config.toml
num_hidden_layers = 14
hidden_size = 128
n_experts = 12
experts_per_token = 2
d_expert = 128
d_shared_expert = 0
hidden_act = "swiglu"
moe_layers = [0, 1, 2, 3, 4, 5, 6, 7, 8, 9, 10, 11, 12, 13]
router_score = "softmax"
normalize_top_k = true
routed_scale = 1.41
balance_loss = 0.00322
balance_bias = false
init_std_router = 0.0399
lr_router = 0.000387
num_attention_heads = 3
num_key_value_heads = 1
head_dim = 32
vocab_size = 8192
norm = "rmsnorm"
norm_place = "pre"
norm_eps = 1e-06
positions = "rope"
rope_theta = 10000.0
rope_fraction = 1.0
qk_norm = true
attn_scale = 0.177
tie_word_embeddings = false
parallel_block = false
init = "normal"
init_std_qkv = 0.0188
init_std_o = 0.0
init_std_up = 0.0188
init_std_down = 0.0
optimizer = "muon"
learning_rate = 0.00796
lr_mult_o = 0.85
beta1 = 0.95
lr_head = 0.00825
warmup_steps = 50
schedule = "wsd"
decay_fraction = 0.689
decay_shape = "linear"
final_lr_fraction = 0.0
batch_tokens = [65536, 131072]
max_seq_len = 256
doc_mask = false
train_tokens = 525600000
max_steps = 5703
dataset = "wikipedia_en"
Below are experts of layer 5 (counted from 0) of a mixture-of-experts language model. Rows are named router (the router's row for the expert), gate (a neuron's input weights, with its number), up (a neuron's input weights, with its number) and show model dimensions 0-63. Each number is 500 + 40 x the weight over its row's rms, rounded and kept within 0 to 999. Numbers have three digits each.
Before each expert's rows: "mostly gets" lists some tokens that are sent to it at least half of the time. This comes from a sample of Wikipedia text that the model never trained on.

# expert 10
mostly gets: " |", "|", "  ", ":", ";", " •"
router:472437449450456565561506509528482520453485483558523555478503515450537525495479491501454479477441544488508490473541510496424442575471512460491480461599501527518471454500491463479463480470585513
gate0:458520555524503525514546462536514572549540521575488481499490520532541526510358481523585496502511534479521511552519510430491479474477486397544501533495429565483549579411521523471448455509529529
up0:432565520559544494506526478498520450503521528535466476553524465468481479538462494456551499535498411549513468566511492531538466494523526508517579489588509544587599530493526467514497531424561555
gate1:521538485491459548469474543480474468537459450470521475397512539557538434463503553532500474500482492544514546505429526491461547493528525431505489474528506439549515514584488489529497476522542496
up1:513495527522456530499571417495559512421503465504489434539553528540420547409456543501478512555530465508544460566486536460468521494442521444592503562511473465527490470526486508455518494539486425
gate2:539555545468566471521475526570486519479496589489477447466531567452487544492480514514444415473511497531508472474507503497460451482489481530538509537544441517512528497475513446513446462448519502
up2:496433513533472521484471518485458477546491490476549455486497423460544564506544456516476483474543574434493517566467572551550565491515495537494535485446508541461494529508445503465565540542480382
gate3:534478465542536456465497501528485531490497496465466489399486560494513510465431495510555462462533513517477556557538450507511435533491526517499520566564551539534500427467571487581447512473446528
up3:424402472465508515559491553440496534514556467478448426512509493445503604487494434585502476509499517524459433461511475538572508505532518556430465519482494520437501468451501461468483529553482504
gate4:454514495493549446499543578491522512469523549548525431419481474505492404481505467495472487468532577505493486524498520445493490499514551468562457445550524502486513479492458493500449494551523547
up4:504461445473514490500511516486432553488503534548441475450496568451577482478511444433490470473491537491531480425488519485437572484536490490556448513458519517550473512578448591530503557538434468
gate5:468453556519490496491483529528410452494519477560521493492475471546436447511522520486496454497491504499454550483456525480434542456470555477482471484437488502484521537506546510510565490562543459
up5:424548482424443492476461497564569470518535504527490507537540510482499471508445491503582593539449424486468477509464481443433528447433467452414453537530487538487501480541522467496545534508518484
gate6:480505518542538445413503461459488478491451529498564475473444542464534471508485525476474479456463510546526485609559515432489486475519489457465551492498521534505514589481469441539561492560436487
up6:457463486517455524530507579483483435449448516427534532475498488534533466506558464474448484494452475549513516453474536600477528493496536504448510436477529566485550465454449520584504443486464557
gate7:479482489511563487510427516559556474514487470550484550527568471450525493519599474570492502481433532464496470477481440442504537457458495468489528530449468491548511485467479472533394448564459465
up7:528614501462509492552614526485502540501471530517434444554447526485450480519425564467455517551528499507433537520524521523552552477530511467515479468566500529458426516503530483555544485460532456
gate8:538562463421381539537480529511527524549441562537503519443508465463507507545468551503483510518573564470589533495482532484494510483516489471487486507564412511494528528462517489470528506484484493
up8:501500512550477476500506541494496593447474520502472509441441503570532516498575512486484497522441550488559442547524506546541530420457500517496586520561493545504557488413520534511489511467543541
gate9:493459477509443427599498490524479452506538510457484480494511490518435477486488562543496550518465497465519524525507467464476487451442503461502590538437490498507495511501465530467419447526481512
up9:455482435507469392557506505465471472502502557481502480435456462485499467464605531539475583464537547450579439431548497451585496504464513441496478526482494513467474432538498502458503472535474506
gate10:482507488495497544491476502486504451517492504451480430449447556488468525438550483498454583555483515418493513481495524540427514501474557547459527514509367573573438505482494515464516481535513544
up10:463506480521526450467409557465513561457472471494528507490417516463464505500558444501494468537453560527576454537531489506440575561516510472503550554511503520427497505560468468432514444530490537
gate11:528530444532624548483511470442488575494469576542537535443513456450502490484473462537558532497463610464571533464585533505538507569482494459518521490537554492493529582518516518562522539523523478
up11:523512493505505498570532522511493497458499462469494495547525503441505545531501501532478535533447513486532566534534452423504557493493574517481526488533466526482484485533526436507541500491471490
gate12:476488465493523476538580578500523550497454494556476490456491532490476422505522526476481398531474452525539488511532522485446465512497406553549453488541487557542476520440458511440490496466511544
up12:474547511508450506442429495463473471541490476441509468457483446491505522499442460536480499448468522494437506566490517513484456463503595466465536504493596510456520441505500491561556503492438447
gate13:452488498496475513507506515472435537500475532437517468451526626490440553509535539524530465554508446503478482500495566523542532470500537536506568514503484465519493518544519500498493505435536537
up13:507507495487513472495434471510522527575533545529469489503437538498550463468475512522500504461574477514513551452446480449559485576536551525599464558539541487466467485481479459505523553498461472
gate14:461544514508467521562474469562560578531443543492524463442498563505462527505513479513464560507581458479563518526548493503409528493438554503471532510506459544517472546514560486512487440446580535
up14:449570506449494489496461442483487506535509536501472576441569487511540531555479469515518448462446496575502466424421488404521537471517479511548492528519510464487535498479473517440543565552514511
gate15:435471567489533469537531465509512503507432546530505548509525526541573430488531512477510464507527535459517480434561517531544556531519598507445516502560537517549598499495575413454501494512499452
up15:476451529520425474505523518476532526432446437443418524559479505493468424429529550511485562552561510527546562500513459485533510537453527533512415506417535509460473534499551530550522533519448425
gate16:548480519514501529508389555477505485491512494492490510534533470536470522580488538494562452555534501471510486480491568393472579517542453542466412494441455484487427534495533526470498455503517516
up16:478398438536560546516431549558482464517527488518514466536488522451401526478478448528501515516491502523517504513446548482504482496506471541459485510482485548519511525475536488519524507466481460
gate17:474498457502532480467503464517518604527504464509523538471505444458457504492482512527561527442485518503514510411521582479485558471515516475498475545473543491569480538580539486409491523557476467
up17:585481450462534508510572489536525521572475461470515484534478526535516538474477521556518489506504504526466542448510510468563456494480474479489502528445436490489482488600495475446525510530499388
gate18:525555506536535508521478515450446562444502526519515514453501414520539459512465496533507535532494605521501520435578546486433440489414473512510489519540519461452523565489412458477535533460474480
up18:475546460453503480503487508539465514487510451490410511521534526440503499568502473555522470548555489542507446478492503526603522513474546512586396549524507568491539490540577469479485476456514513
gate19:524489497449523493481493470503511491510501511522445551512561484493494479415458540497490452475488474534553349467387530513514549507492485552477524508559473500501493508511543427471483532518511478
up19:490442530506482537570465511480510453549530410515509468534498472461478485542530540549510537535452548456429504579518590450484433503471434467470466556431514493462484475499527516462538594497493500
gate20:455511459514485525507451472436502487538516490531496528478529497448490474567492542564540546458430536459484481506568467551502449537433469522491481550467524522492539455479525467525411373483491470
up20:532493527493502499492450450515501466483483438564499507459520442552557504476465541507500627524444484469476453515486522449508424561453503478472426568474480533473543496484465497547478480505477464
gate21:539456422546561464556434531588501423455479608467470464486460463458520477515534542520493524510519534480553520607491539538410456524465509490552486556523541458569478512482461455478500470505506493
up21:444559491542499506479487526550503525480507472499535502482500503489473492470490454453497561420533576469483499454495544512519534487575525527554510468479549546474522463488475487457587536492432495
gate22:567529572458468519494550505461500424464431467464495364406488544489442530521501474495533557516408445494533461568464468460409510474451479456414509500460509501547537546495439505503508519456523530
up22:493433505535547503486494483559466462519522515567539526452507440471523483403474475433479546445537535501498570458490510477507495569559501487480453480449490445455467446533529460489496534569479461
gate23:463512549505514523470507463468453528527470474480582540472545551501559537496534493573465446455466498501574566541486538491544531578481447500498524548543500579521526531532524516498523506583484437
up23:409517477493448494431478487484484517499506506509503500484552451521469491467505439461489523528493467454499429498435513483506578495597425502463543498464484505409470449406507444532504559492531514
gate24:564506497513463542472466519448601552583498467517518527378499565441546496494471457550512489440512504533514545466443541484543435482523482570517464503448442471525519492526502487450451493583512461
up24:501503482482515457463510463506527456526542473448490483544532495567457501541551626507485580469407483529524560506439492583482507547480432516522489525514523487459541417554450405477511543538597402
gate25:474533538515549432530495466547516488528483473448465486418492506502518539531497417555471454476510503428530439451472496508534602497491491416582517526491582480544508461507462396509445475510562456
up25:474497517478408557514509518478472464431486509463446493540458513540547514478490554507513561504489492517456511559505486570526480544469506539424451569499433504531540478452405554524555502540500550
gate26:504477470507568402499525454456522488505547600406483549416536458488493480524527510519489466580452571557466523531506498501502480553462464509464485553417534511535542556491500449431563519511507514
up26:522503477466530509517506522494492434497502437448475559461556484502464444470553557542495473506505479458487493545397540487495558471488463489456494519515526497568449573449575480502509532560525484
gate27:473480508479528433452494526525525476475487520540490512430541492485462496505481498553562510570523534508454537515484559566456558510432551485506534465573472521509517547472490491489493589522417506
up27:479496519502526553548384478431448448476472445518519535542431568533467498563522534505473493502470466523476491543525427567549522461512499506512532508503458500564517504466473495544553520563523428
gate28:485477504480392473523449550461423545416492472492502510507563479375487491464513558511570530481472544500489539469527467592455491470467421559465471509517446520419488508526502523492505511562492459
up28:551445479536471518550502494527496583512502493462598502542467503498534517581501476473468499476461461420471510494501473490514545537536573547465541532492506510545506549582584426596492534534440529
gate29:481484526467564523505567553470485547449460538552440514534528462476562510486445540567509461503484506481504561510465535536549561514499498467509428470479551505490459467533516530412495510552481397
up29:536476473545466546613493527536545513488493600469483514488461521484485454466460514513470552519460498377542558446517523535487524468419539457547529464537502507539456481549532492504456401470525528
gate30:548524561483522555549484540511519500457398561500558444474464527525490531499543507515545573514452515517545473446513504460508517537472570482575496495563460530457516514494526454539522453549481483
up30:565452511553478499452453547477488581589448498479572507446482565569523540532488537467539472436527587550407496513472523456420483478563446450484510389494484525471491530471516515523495478516560486
gate31:530463448488432515406475507477566507502542579454471506523459480525488528460464520457505569459541503539531516533481495536602477483440448474503515477484500485485525540490423506588507473518592547
up31:521476419465552549566450512463494503470485554531505441496519436526512437519439515471453458527508393479400526474438513530556514458542578469533478541467461526550567500477525454448488455518480454

# expert 2
mostly gets: "ta", "ra", "co", "o", "ro", "na"
router:445508508514494478526461516485543479499506452510491486530554487570450457501507429516565482485560513474529459413546522448468455483541475588467537565494539548531502568422420499419436486532535498
gate0:517495485460541523472495604560497570455545504570449471485505566536480522525526495521549491484520505543500500510429465555414588491484490471488578544490507544544485566454585527552547506506497504
up0:513519555511494525522536480546514473454563522589520528507497503465511471573511481427428541503426506559530506449538439546479527449484469523481554574503534518512453535447498472479527472504491591
gate1:476428488473483501541448528456519483512516452450543440473509549578499527508523469556519483495461425515512496448517478510496540446555496490420534540560513504515472479422440464416541502577515480
up1:456532445521533501535546553563466567503476512522536468523541507508451515477451529511564482508491542466555485536484460498512476548540441541477434444423522558487529510530500453490444517482476547
gate2:493470463436495520521462515494536564473583505467509508579507521528537525505536496481518493609497500462429575473472399467468472497524466491548492497505523548489549521478480510468543424559527495
up2:423471579495482462512496502558505478465471574519494528482452510511479498511472479419557462488489527434454477525550501526549521460523520505532529516510521503533428486482511350502460556454505569
gate3:460544577459536579499495476512536521500414492504530433446558529529519494526511473510509532514478448462559556462475453505432478515478584471547608433469566531499559511521435500483493463548512524
up3:593517471497497469531512505483472471472501477460476514544439476460477507456518496476544465493485534550545462497510450478610480501471492570427428548511511474543475504540520473459481492438477473
gate4:463503515521493534436548462551531498486407464493536494515502533486515485481475463510533527497555454566507395512473479518472531429376482473519462509504527532522544563495460442483477490487504433
up4:507508471567508481454503510457465514569530463484480437462515479598517473520493517500518447554525498411492541541459512497479503526537547485442497466418468501513500456488493540523517428499519451
gate5:519571523499554467545503561457493551455428529486509414565537542470498477486556481495567465556513563538548508514533524458526485444558563521462465474486499555488502506514505530409440492556447500
up5:501556527444485485479470540507490491480504473484460459482464415515500526460520494568551485469490445439546559491523488493543582538484520556477415529473577508452505507438490536478513492461462490
gate6:518407616494501503454506532476557548495530451510508512519454489532489488514480513554559468499572418544484578482541448533471509496422513481504417484523499437452501511456490495471486465452495493
up6:527451540521558547407546501478520485462488469475506501524463494479505507460549506465461540526441496551561537487445547428488506529481486488472516484459457543514431526536528519485444425504482530
gate7:543497504434569468474484556450489540545602538537574394525479500429469423488517534460504517506520523519468560444492443407497519518468494514488583467515492463452552543456475453517486445555488607
up7:488551539515531603524497495483476472538509523521464510482515530484508482490501513503565542552486451465488451520538515424487561507489527422489469484567483498511478472582457508490435488427522479
gate8:490497483565496495510444573489483403420459525519505441417499515432443450540441543592541483454500509463543502520481494491397563426542505438497464539458530515543483571450481407503544494509473451
up8:483412582463520483482465484501599604491523524500536515494485510563535524461481541486528461495436473482457511471491526445514466483465421490471506555484481510418535386511563472484464466547520527
gate9:500493546534478501470550494433514470520474554503497462466479565508487526578482519490501564473507456533526451557561503496555458509448578559538494478530531451579542574483503492550472561541539503
up9:474592481546466471554555448464503420505469475491505486492478505449467397540522516483526521481538474554525431418514464466531470433446505458488574552537549520509521500485506421454525552484489489
gate10:534481469502514500499570511453425540585505454521524538493573503486451478496523539524521538482529524469474483438451496542469473470467487539513525480536483525575541552490499473499520491523443507
up10:499511539522457467553549419472515530412502491496437533463473512494502502449536475544512486570453476549516570512472495492519512536502439462544501482506475522568429411513511518500522552547536461
gate11:484501554492481523422516616524451500469487414467573466507542542500519513484486503552580469465434546460465548555556526521507457462511493482543450523485556478452518475441514489460484495468599495
up11:550437486531548560509464458516508534498513496557527495549511496539507505534470472529478438427519445562424429488464556556532452411510421581492493460421442511485472488498556469485530509537612500
gate12:485518517521517484481511516501495608564499547468531453427525463581505469526523510475549447484465469529488572445539432520511519483499516478490455449524559528498485499460484462523446419499489470
up12:520528442588462509490560461512476518515510532537549493465570488493529578564504472476484530457432447544485559462514484497509524494478539445525488475441459484537538375555513419569395517514435594
gate13:477422531485455401545487527533509495499435536503490506497524492559464495468480552536536510502511555455568554482502493497482449497451589570494481534531577494525499534447478503442522446521491498
up13:502525581491523534473449467446550464498463479555534572516564537479497499546519510433467500562431463460449445492502463478466548513448500481523536530461469513440479434494478532437528501469492564
gate14:489509528559404446499515494415480514490492515439472495425528571468445544556518532512498479485538507597527417512427515435491433511540524565447462446504528552473505512440433513486443463517504531
up14:506523492514507452515493508514483436519476491507541481507528414473556519625554525613467449546536516500421492494490549519533438495433481521503475487448495511520448477490508479419502464495526448
gate15:481533448459474530403442570474461470507470493492542497461492551435518435512587461554531450509535423478460477553509508509494501476515538514526540547485529576511468538490518537475498503528546495
up15:458466455496501461486479559453504433509492499572496506565548526478509482536430495574491453528533485414535472491517495439493648447554572575526535521518476544553507594446533522546467471532501527
gate16:471576454501469478507495476501572498524480530461484572515513527505504463464491431569486497467493506419452509492408508448559515466494458577461481505504488546524549511456528507480504510521523438
up16:506506477541448467508461500481419524458475547505435565507520528537641451483597463489527519563517486515509519526490434440522446457495566540479458470440429486474555499475474435435498512523480451
gate17:518541503486502441491472496548516509472563458476473482542462421483501439478530490416571546574545373542523503521534427529556562496506449461525517538517530503508537476515542399602483605462467479
up17:543487510503505467525522524452457466407477524493493470509548482435477527509509506420557513592452470512484515495437439519507449461456545430505444560497449453439504485517576444547476447442513558
gate18:474583485520406536461561481481492518487419457506566465538520533473492579560578479518500485529571468533488599521484540494518477475511500498507456507464502442511528500578436485469451560553527509
up18:539565511509534537493511406484521469497503437451536527503530456512480491474456515563515531514478519456488583509477598530502520494482604517524474566448495481544484550460522534523434507472502512
gate19:477428482498488465488439507529492479530501476433508490546458497531494525541584498487526458562450514558437528486448489452525535472576503482558477470477497522462521609542514533467495463549513451
up19:492431434535533466461434501538490439502497508527488489427449531469456531574500481467539509549549502543495513492381533534563517576550485511517471499533443488497546519492489532526488437529564502
gate20:490484454484505454474481492503526502472452511514458417477505491545474486463450548486529433554546511442477582424451521470472458527488491458536490473545530518462526549532512551533526479516461591
up20:454521505518451473459535455510519501479483517509441450523517454486478507505507516474523552485509492477525483551532392483569447534435472556490465497481446477485505530422472572548526441451564420
gate21:560549556453535491490510512534566540519572553484579549557554449557497491462524549477459474415487555487528492471442514413454522469530497508409552429529542529524502507472436454475488455514471522
up21:496483552530499474469437558497504481526540520544450518516480505563497590515456547544475476383514561457536432488393544539516501484475562538490537483513527435537519466492434514445461429475490569
gate22:517505506574472458505414494456480499497486459471564429453476527409516530512476521450524508480486486375486497441542535510475468473481469472549541497483522521455484526516522557461434446468437579
up22:475505483539518559574455481549525582545479549498480526470536536396480443476557515456513538495446484517463570432548531435488452527465439445406420433501521459485490532466456468498430547504500489
gate23:522520492532490484460524513522529544463489468489461511455460500549479553553507493572489440480509504465520505416446498476472518540459461460541538508475458536481512524476417463548499518504464540
up23:531511455487524512481496505539444526533369511540498487497483466542474543480484505484485452585471549455519492523438568546433473469472537444467510574467519497444461525459514555467470446494496447
gate24:460544449540528507453505487502515540526501471507452453501476522465463459504538475475557487498513489464457548514427483488446572532538515449459434498455554493487516484482563492579475615515500452
up24:496461566514439536490498437538538456564523479534543460512462500489472500469542497506437563508461507496469456463477513515508556432483551489474567581572531520453519521490509541519524418476470554
gate25:461475454490509482540450532543484469519504567519562450472462542494513487490494500575542499464501464516519464497522495533452505495518548480483469545501451491473577590444481504559460460511471538
up25:421486481536464510443540479494518538506557472488443527433490476555447548535486499426506452448550519521508560490504432489506490444555450513544478463488495514499547472439544465546461531505494443
gate26:526498505487531517524555517463486492513520474533478409532501529539480512521542479547596504543422472555524511489512426461550433507511452514525468636507525469556538476485533474486479462526520561
up26:497571454430453481517496553488500580440409459552484457515485505412492539491493459491502475493421473543466495436529497486575455521500498602500485442558507545522478515499472543488537513539496489
gate27:476478556483455435499604574486483555524482462514493535426476472480474518459506486572575486493523490537496494537560482453502530504500397513537468492506565506513553522500490444488538541546578530
up27:467570524479454524581486515465525550498546480523433451541470484494489497495506492427546593522452468469613504514465432550512461477481538485523471485448542494494487500556475448516577571511475513
gate28:457472440489497440508504561415435506537525526472500560508499540548574490450540495473422515526531480474519529474451507474521486484455484492455523541491528496444448538405490611441535506524546536
up28:543571461439436494492536540481587524511557529518444560516514443464495536528500502513449473541578472545536531537471490412523488495490562492482547524424482537546514513518498523520523553520516497
gate29:514467507429510486488447492550527568472487464571475545482478491522461517506500522555516444474590468471520501456537528489471436462520496492449501556451532553487517553495490544547478439485450473
up29:551537421518497539485530479545460513518445502500631463515476531454549486487386457557481476508491510465478529465473512523426563496518498495474517521512472361498527516474495477422574509506520551
gate30:529498595455525512499485485517504563482488468511409506487494489537498500460439524497488494577518479429486521479533485517505540524533501556472431501497504530505484527327497460444488472471472483
up30:555506512511516514496529527458416519491485529474559525428497541475487533418532500501580511427485492513566519461463533408479472499538552492506518458482490550513533505492560534543497451438577509
gate31:503484496441547498440460485549465548484509516554384468506483521522506497468443465525525469451505464504493452419505498473487541554561456545483439521438554494493578573504481487452466439461487454
up31:518467515490453471568514581474523549453521517516538555473484464458503465504459558529516546539573509510524531578505504499476553446466538478544498514579426438497562447534505538503562535489477523

# expert 1
mostly gets: "\n", "-", " (", "\n\n", "–", " \""
router:530525545553569506450434453469453597564527461451510435490523527408456500545422540443512553543465530503468552469565547514474448482516554439536492544472475536471456467412571497520542539558497499
gate0:544550588422562497508513607504471607476513498520445499483497492534518521471471535554483488543615514500585456495528514476484533506569480485530445475476486486455446510511523472567519490506454419
up0:515580386491490503534456449498465446557546513528475463470447488492526413533500497576460480533510525417542474546510466542530493531503447419531509504467510510546531514521535457490474512449500419
gate1:485559514459504557462435442519450497518499467451564481510544484490467490499405514554517536520501504511560536431541454432484508486496537468494547558470510540563376523491481536506363592534481461
up1:510541440479515476518493449500501444457525425584505410546469548432438460502543516549508531464547502480549578453515431472452499501529536501508501531510546516563466531519483496401477607474536499
gate2:463515599485551489455502461498516538514416495537470516472504543545535480478451512527493503461462458490433539452505467536430497552549548439546498424487544571502543487517523446459499485560423545
up2:467517586465522589473522496482531508513419460498506510469494566514562522581550472507500539496550480495505521536466478483488514474524548500490574499462527457473550442503484532491485502499535536
gate3:514508526531550507573553476536540489454469439452465543419538434470476543520518510465471491483435512536472514506455472475472494533567491504491551481458472609456461498485533482557482500481524569
up3:477455441477497475467486487575564543489474473437463527399562500514500506470519536500493530563518576504454495569446457495493456515562470506423440569418557512465554553505457455502481516541498537
gate4:497517566477464521522503456509554488515523508499611509394540535465484456554467539444550552507538506466587551508516466556541514539494546398478519492522504453519554560465549459445552505549488537
up4:528479497531486557524547540530492461481469428470504473483524439506491480438455484543499476489495533522538469626488529444492445470496488479457422478490483531430477520513481479535526441450481514
gate5:574425523538584487532472491542472573526474566489547465462541468489515566487510461462461435530479519524578533488527498464475530498555459465564496523467499506400503503493506461540486444594489569
up5:561436547493504532524471548497564546477439525463521439504490463511476448457479401511471479569498580504527536495549494436499546494489489520532550507438479505476475487450528517500503472502553575
gate6:506602495514609447478510460503425521548443485515439500524540604483545546471527469489530465500503468482497506506468500478517476513545470502517482558462486527472473510410523464506489530567513558
up6:513526474447452496458633538494446505562455539477539470556537454521445502562475509480471461494425492458473454528472575540505467481470514487538513521477481511427479529551564484454447474468543547
gate7:473593507466520392484514465514548526487456524460545472429503476498520531476536521469502515515487417446525478427524538558469495512523499453502533451528507536476452475558451538528486529467500514
up7:547486471519410589459560472525517474470523567514531548512486516542504490466511455512560479519481486510518442531434565520574401538459559522533492516466484550408519450482537506493465427469428437
gate8:459507540522436397511477470437522541499502445465481540510455490460490480476529536494502525556563453496497544524558487501536596470519473497483483546420518589477476550493535503465490526513478439
up8:512494495489477471500495479445556512433492424485520527442489505447490512532487515518504504519528473514493492544517619550458541557489525497530564491411546562576467503492472552517479567472441476
gate9:471505428532528521516544476420527478522436436498538463498519501521490505502493469451556429495421502522618482408475542534467443435458525456435498560557448507502546526455494490513565448460496569
up9:545571489490519490492530513498549440460604543473431473504485500528570457496539582477523554494512549519500485526496423533506480492476501479508556447483550467541481436534494511528488498537494498
gate10:443491586520542532489434441450523551450508512496512521446487489423497421430539498528571531509456486534596493560487506504497535482472467424509483491460501530406533484372414450538475539494509520
up10:525488487491493542499526402494521552446549521467483473448552476534533496453477470542529473528476505499539422509425493528493526513536530488546548545396488472438522392499518459531472529482528454
gate11:475493450513606492485451578415503468521449486495489437482471493431543512503449455430506477479576498490522478509446473475527518448509562513507429499478456536474515476455559480531441504535481585
up11:514497494503557492506420505455466431486502480517473445485546495539559573478483578468582459517551555526496476430501539498480506448535484505488465485502539540422487460482525486569421426499531534
gate12:513548571421495475527487577576539493570485492470484466554518557440536505524465512482536476561514532535521506501499473537465495516437502505437495512506494448440574394488508498547537532495500540
up12:571498503488495534522506486480497519473522490495508543465495503447520540515439499547479493488471535494519603439503490552542528511628472512519503465507464424454540534502550453515522422485477520
gate13:525490536482594511468490466512471497520526539491411456499554527546466516565419505427555533530578455467499542470426531477450504545431508482546511509577533544449517463528499465463478440456488473
up13:516532430593502526543571461515492591486407407551510512504563512449527581452473559562480551511483453435470461444417466519568479529594528518494553479513525466540466511463437497488490521483461507
gate14:462525530501560499467494526494513593534521563473481512494524511519574476538494535477452511544528498453502577476427544530481480511533546509546527471534498521508459489602523595454527557506471421
up14:426529376522537432496506449428488472494530546524449558527509595482482432526574491506477578407471501495529524455568493433502502474445545487451499546474494449503453498482512517431489547603497474
gate15:488478529586503461533525496407416526516473500484443444461582579432510578510478540489559485447535517503568582473549496480487512568460517514463486567474452448456503507558495464532528515451431597
up15:496535472489475588490490556540519528537513486512516511461504478483526454519624535370576489484417552486449541457446520560540461484493494560484519493436516454540522495404472561474541483507472545
gate16:540504529502513455490523461414495546461527423541529471509480462437462610519478516530552489496464571496560549447554509500474479468500561524505437515436425533472472478507510513507476509484538479
up16:509429508497472542527509514575466536484528618488519532525432512462565497476463527426465434465485437529449467584467459462510495534508461470575502484476502441491562443506482434524473438474483521
gate17:533521472466442510500507493530469641484514564443498426495432512498642493507567540434482481478511439493434593472525552505465491491493537480552486500561514496539498464555542518502453521468448560
up17:426515463495531588461545474519529481520508472530548501484545535536511521502465534513489442532518490533523477505514482604549545443505540507563468513542462522549510424486456451512542532448444479
gate18:531495498529499427471486474494491531492515509481463524534477527511551445479478500513530530512519461517515504541509594534508452466495546522508418474600551551567469433505531520486525497533497501
up18:503573434492521499477505546497450474510508495473528494487481549504468612542529499499467517509436417489513543541471489434529475513568502447477514492507479507497495555472501416541403579518495520
gate19:464494505478557492523504537526551582499505549516560492477446559485474459517466557460484541516579534574500535528550471510468496451486471447567574495499543514504526514424464465534455571502546547
up19:528503491446511504531530515513493531510547490460583528557554544439553448462561474551527486484469431509510462513556546453547521448432522554528508479512550540479530539459511497535528488508416514
gate20:477467567475544546529545491565513496517496515460523454460551531509504518500533529495442506509556485491434494444492482460428508474534588432528577447520497461428530447497470499520475520475485574
up20:500521461544452433531510549527484451459521453536457543529465489534528468528499514526497469451478511542530516545553514465542476496485482623540466565532516504505440517517541538467533480478470479
gate21:441532517510540506487473539559517512564507466473535482455474481396513538471478547489533557490494516521577485562494481376470482488498551469515568499497517528483547484474553428452454520506463510
up21:488516490466628558469516496555492478551513449486487523554478465489534437449501472513500525512467540461564471540519446487562526501432511470474530541449490563529454504496555500484560568491493487
gate22:465475486471477472475478464565536512555486540527552504516565544437429484552461578467519518419561548443495529488526469479495479510448477527572485495426557490539466489478499551509472492519481492
up22:513537382550529478551455463473500526505466478463607543561558448589514473534570537452469527427514540506478528461532511512512540545517615474499501534519543477510533479466556482494504475503507541
gate23:503507552493529534466502456517511529488469476536516490455549525472463532611488492477531547551509522427531478472530561514495448550521537441532518581528539602474519464505428488470481566501444525
up23:496457468500486470491472516516490496528518488512507516522428463505504508437533442537420470472499509520537471517477506532515505515543499531551409498499442495439538479509551527478551456511518487
gate24:542553540489500523466519575557502567525518544482437532498481579495494555492525524453552519474434484523568463455510506465501517495468481501520455588545542480461440504560429502498450539457539533
up24:413491470533535477505463461501514437492450429496456523493537446465493412506409468543522450458546493472539438527480487496447548481531489445471458505512472603538460477492540511558573444415482494
gate25:482541580465549493501421482549514519561444474506556535460512472513548538495502471457514521537524526488529504529527511439383505530494547487455468521410454566518527486524496558483446475522518501
up25:482522503582456511561518450499463507493460551547489477491489504442505501475487563526465502530519471487445531510517526561510482497539458496474526447479560553549495390488554473506460468537479530
gate26:445470519515578494508549546496464457512455428520449492451535543531457479495566529464441575468516561513458465564543481494414460459469461550415551551483488493520496607464482531481499556469584505
up26:488549465541478489517501472458475541461530546513559525543500553459473537486504448480466472531537432559601499451464526479555516443494490496576525394527494469467433484558523489468428496539482541
gate27:524532450579519539495515507499487469431506602501518478433492488441507533553478553516464494548492449444411532488487556456553462501471544474506537577520515575527529511424451509444508482521495592
up27:459535544425418520454499509480511495544566459516506490520533434538510474472422500482553556521458514454538516506516452451475500526486532440545425508408533496441522568515493552522492489502481533
gate28:459495425441505510511556540489480493489493455458562519464515495485445576451495540481474491483461533440457501566566472470530532583512547426511589512497554498447518518528488487498534472524505519
up28:503452552477480524441523548480523579469490577476559490394449514582488480547469460515457479484566514424473456498497520538506448469497493528502513512528506462565463531483538483519462493468498549
gate29:417581497542480551465520483473494533555543465463551447503488559479557519524505567522485517466471501512488530470410528433470532448538484416494498460492558489510502535456507479486501456587513541
up29:505478554569510536545535468526477458530523537530526439509483499462567462466516477556459515466491506499460479434514524458484515485593497477516496448532487446554552537529446495490501449625410591
gate30:537598482487475476451471528522510440567480480508553440548495419485474535551486482579536565446442450523512555540510489535547556522578520489505436527509531540492504498547541461452519485543549477
up30:611464544592488445497494440555564431517525469501484435512505549505557465591466539537485477525571461517451562480459519484421537470571518467446511587482508544464471504468478507524538419497504478
gate31:520500505469446549513403473455465503555509475474466522518502531489433538497537508479550551560537453555515464494523524510515511468512435472518498526530501515461518539487491497471476470510481468
up31:532517576458471485469474541496527480446528518517536515516485492536452535439448448515491514476562583533482482474451532523484459456523497530545514497474506520489467440471503482470430456508457531